config.toml
num_hidden_layers = 9
hidden_size = 448
n_experts = 48
experts_per_token = 2
d_expert = 160
d_shared_expert = 128
hidden_act = "swiglu"
moe_layers = [1, 2, 3, 4, 5, 6, 7, 8]
router_score = "sigmoid"
normalize_top_k = true
routed_scale = 1.5
balance_loss = 0.000668
balance_bias = true
init_std_router = 0.0169
lr_router = 0.00113
num_attention_heads = 7
num_key_value_heads = 7
head_dim = 64
vocab_size = 32000
norm = "rmsnorm"
norm_place = "pre"
norm_eps = 1e-06
positions = "rope"
rope_theta = 10000.0
rope_fraction = 1.0
qk_norm = true
attn_scale = 0.125
tie_word_embeddings = false
parallel_block = false
extras = ["capped logits"]
init = "uniform"
init_std_qkv = 0.0255
init_std_o = 0.0255
init_std_up = 0.0255
init_std_down = 0.0
optimizer = "soap_variant"
learning_rate = 0.00319
lr_mult_qkv = 0.4
beta1 = 0.95
beta2 = 0.95
lr_head = 0.00705
max_grad_norm = 0.5
warmup_steps = 62
schedule = "wsd"
decay_fraction = 0.688
decay_shape = "linear"
final_lr_fraction = 0.0
batch_tokens = 131072
max_seq_len = 512
doc_mask = true
train_tokens = 980700000
max_steps = 7483
dataset = "wikipedia_en"
Below are experts of layer 3 (counted from 0) of a mixture-of-experts language model. Rows are named router (the router's row for the expert) and show model dimensions 384-447. Each number is 500 + 25 x the weight over its row's rms, rounded and kept within 0 to 999. Numbers have three digits each.
After each expert's rows: a language model's description of what the expert responds to; "mostly gets" lists some tokens that are sent to it at least half of the time. This comes from a sample of Wikipedia text that the model never trained on.

# expert 23
router:460499473465509505501500539556496491473549504432468494477541521532482467491498504530496522526479508484529467497505517537483529490544502520458503532493518524467493500497477477488519478521548493
Description: First word pieces of foreign place, club and personal names, often after commas or of: Bar(cs), Rad(nički), Is(ère), San, New.
mostly gets: " Ar", " Los", "Al", " Bur", " Ri", " Ro"

# expert 6
router:499478481485469498534487498487485495525504541452497510468500516559475463473473528519492520519495449486509488467530497503508502510536482505506501516540497452501480471495496500481526511490506502
Description: Single capital letters or first pieces of capitalized words, especially initials and abbreviations such as U.S., G. W., MRN, Bristol.
mostly gets: " C", " S", " F", " P", " W", " D"

# expert 42
router:504509509469510544516532533493508496507537531471478485490505481512493477485498482523453515558503474498484499476540490493502493482513532519484469501517448497480487484464481500490488534491516517
Description: Plural -s endings and plural nouns or object pronouns for groups, such as buildings, people, children, members, them, plus stray s pieces.
mostly gets: " people", "ers", " children", " They", " members", " they"

# expert 5
router:496522516503517499467541479536492505515506536502458498470485504512490488476486496533461502476501469506485504480505482540494468451494516506486483510551511521456518476493490478535531465494488521
Description: Ordinal pieces and words like th, st, nd, first, second, last, next, plus superlatives and mid-word pieces of names.
mostly gets: "th", " first", "st", " second", "nd", " third"

# expert 22
router:477508484436520486501485507497484513508518523477501553468495491474493472475511458507472479522496492473511502473546508522527489452494536534496474486494520505526466421490494526499518499504472512
Description: Inner or final pieces of foreign place, personal and Latin taxon names, such as Sorso-gon, Lux-em-bourg, Kalgo-or-lie, -oides, -saur.
mostly gets: "nik", "oid", "oides", "odont", "kal", "rine"

# expert 26
router:485507505502503536511497484529486505503494546469505495516500528569483476494478466517480508534517468514506453496512505540526520521473493525483498483505507490475506437474491514472561470492505536
Description: Given names and surname pieces of people in credits, lists and prose, such as John, William, Robert, Bob, Burrell.
mostly gets: " John", " William", " Robert", " Michael", " David", " George"

# expert 13
router:479480500487517514478524502484460477506510517492502551490504506511503473486484448522475499519477521460498467466491500521497490490531505541452458489514521490461558476495486497490481505471449510
Description: Commas after place names and day numbers in birth places and dates, such as County, Massachusetts or 26, 1994, plus == heading marks.
mostly gets: " 6–4,", " Born", " ==", " 26,", " 25,", " 22,"

# expert 44
router:506491513463523526491492504523515443514514523503480526490516493550469474493456482519459535539486524474475502452531486502525515496529494520447484487530517526464467496515473469501523521481511547
Description: Periods ending prose sentences, plus colons and closing heading markers like == and ====, often before a line break.
mostly gets: "\".", ").", " ===", " ==", ".\"", " ===="

# expert 32
router:492468500482477542485557498477456494509464531483511503475469513510494467517465514532497513513512477507509489475492489499518543457483477526451448474492517507471508465492479520504517463494516546
Description: Surnames or their first piece right after a given name, often in sports tables, such as Brown, Jones, Gibbs, ović.
mostly gets: "ić", "ović", " Miller", " Silva", " Walker", " Brown"

# expert 28
router:489514496517497527513496518537520476479549524456464532466516495504505501486478467561494505532492465491517464494515458544486514493496498536464473487503459472467546480514509482507503539485503455
Description: Single letters, umlauted pieces and periods right after a capital letter in abbreviations and foreign names, such as U.S., PHP, ü, ham.
mostly gets: "ür", "ør", "uborder", "ö", "ér", "ø"

# expert 47
router:490493494506505525528521513540516502445538494487476541490531491532506473510483471522456532497516525453485459496524511512484484532504565536476484486482472490446488485498442459505496504510533528
Description: Verb forms after was, is, were or be, often before by or to: used, established, recognized, released, carried out, held.
mostly gets: " used", " made", " began", " held", " became", " won"

# expert 34
router:517551481463479522513484554515486446482489514473508488505481472521510456466481518499489511529502454485465488511520495496514510485494535558459505506534521502451482463503466488486526487458490526
Description: Table cells in election and sports results (blanks, 0, pipes, Rank, Candidate) and distributive words such as each, every, either.
mostly gets: " each", " %", " ±%", " every", " Candidate", " either"

# expert 27
router:500487535465509533504520541542481505502473528451475503492513505534488440457487484523467540506518475461522485484491488553484505498500531542438510555487479498526474491484506501492508494517549508
Description: Capitalized words inside titles of works, brands, events and person names: World, Red, Love, Winter World Games, Comedy Central, Joey Logano.
mostly gets: " World", " Night", " Super", " Blue", " Red", " Live"

# expert 4
router:530463519475494547489498502549519491488491523507505566485497483510470438428478489522458489527486467488473508436541495518473472506471520534494490537516527490506551468512492471473546506504541519
Description: Everyday head nouns after an article or possessive, naming works, sports, institutions and groups, such as film, album, football, school, family.
mostly gets: " film", " album", " game", " song", " football", " school"

# expert 37
router:494502523471531518487538541515475511462506504505506512457529487509486486477456526516478539534497474459507486444514504512498495462508512523460488511471497506492504498463463483513502500479499486
Description: Head words of proper names for places and things, such as Street, River, Airport, Stadium, Road, National, Hill.
mostly gets: " Street", " Airport", " Creek", " Stadium", " Avenue", " Arena"

# expert 43
router:490515503473540504506463509516492486506546540457492518480473495483499476459493502540524515518494521456516506470494480518463457521509544527469468525504479457508493491527521450510512534490489494
Description: Inner pieces of capital-letter acronyms and digit strings in coordinates and codes, such as AP(U), EP(DP), IT(TF), 146.(49)444°E.
mostly gets: " million", " billion", "PS", "EC", "MA", "CU"

# expert 1
router:524497527481519534494478523481509481497557508496510544464468451525516471501506475523501509536489492454478484458544520499499497477533508549493480499507538466465435484465482521467513482532517510
Description: Adverbs and time or quantity nouns after a verb or number, such as also, well, still, again, years, months, and plural -s endings.
mostly gets: " also", " well", " now", " again", " still", " often"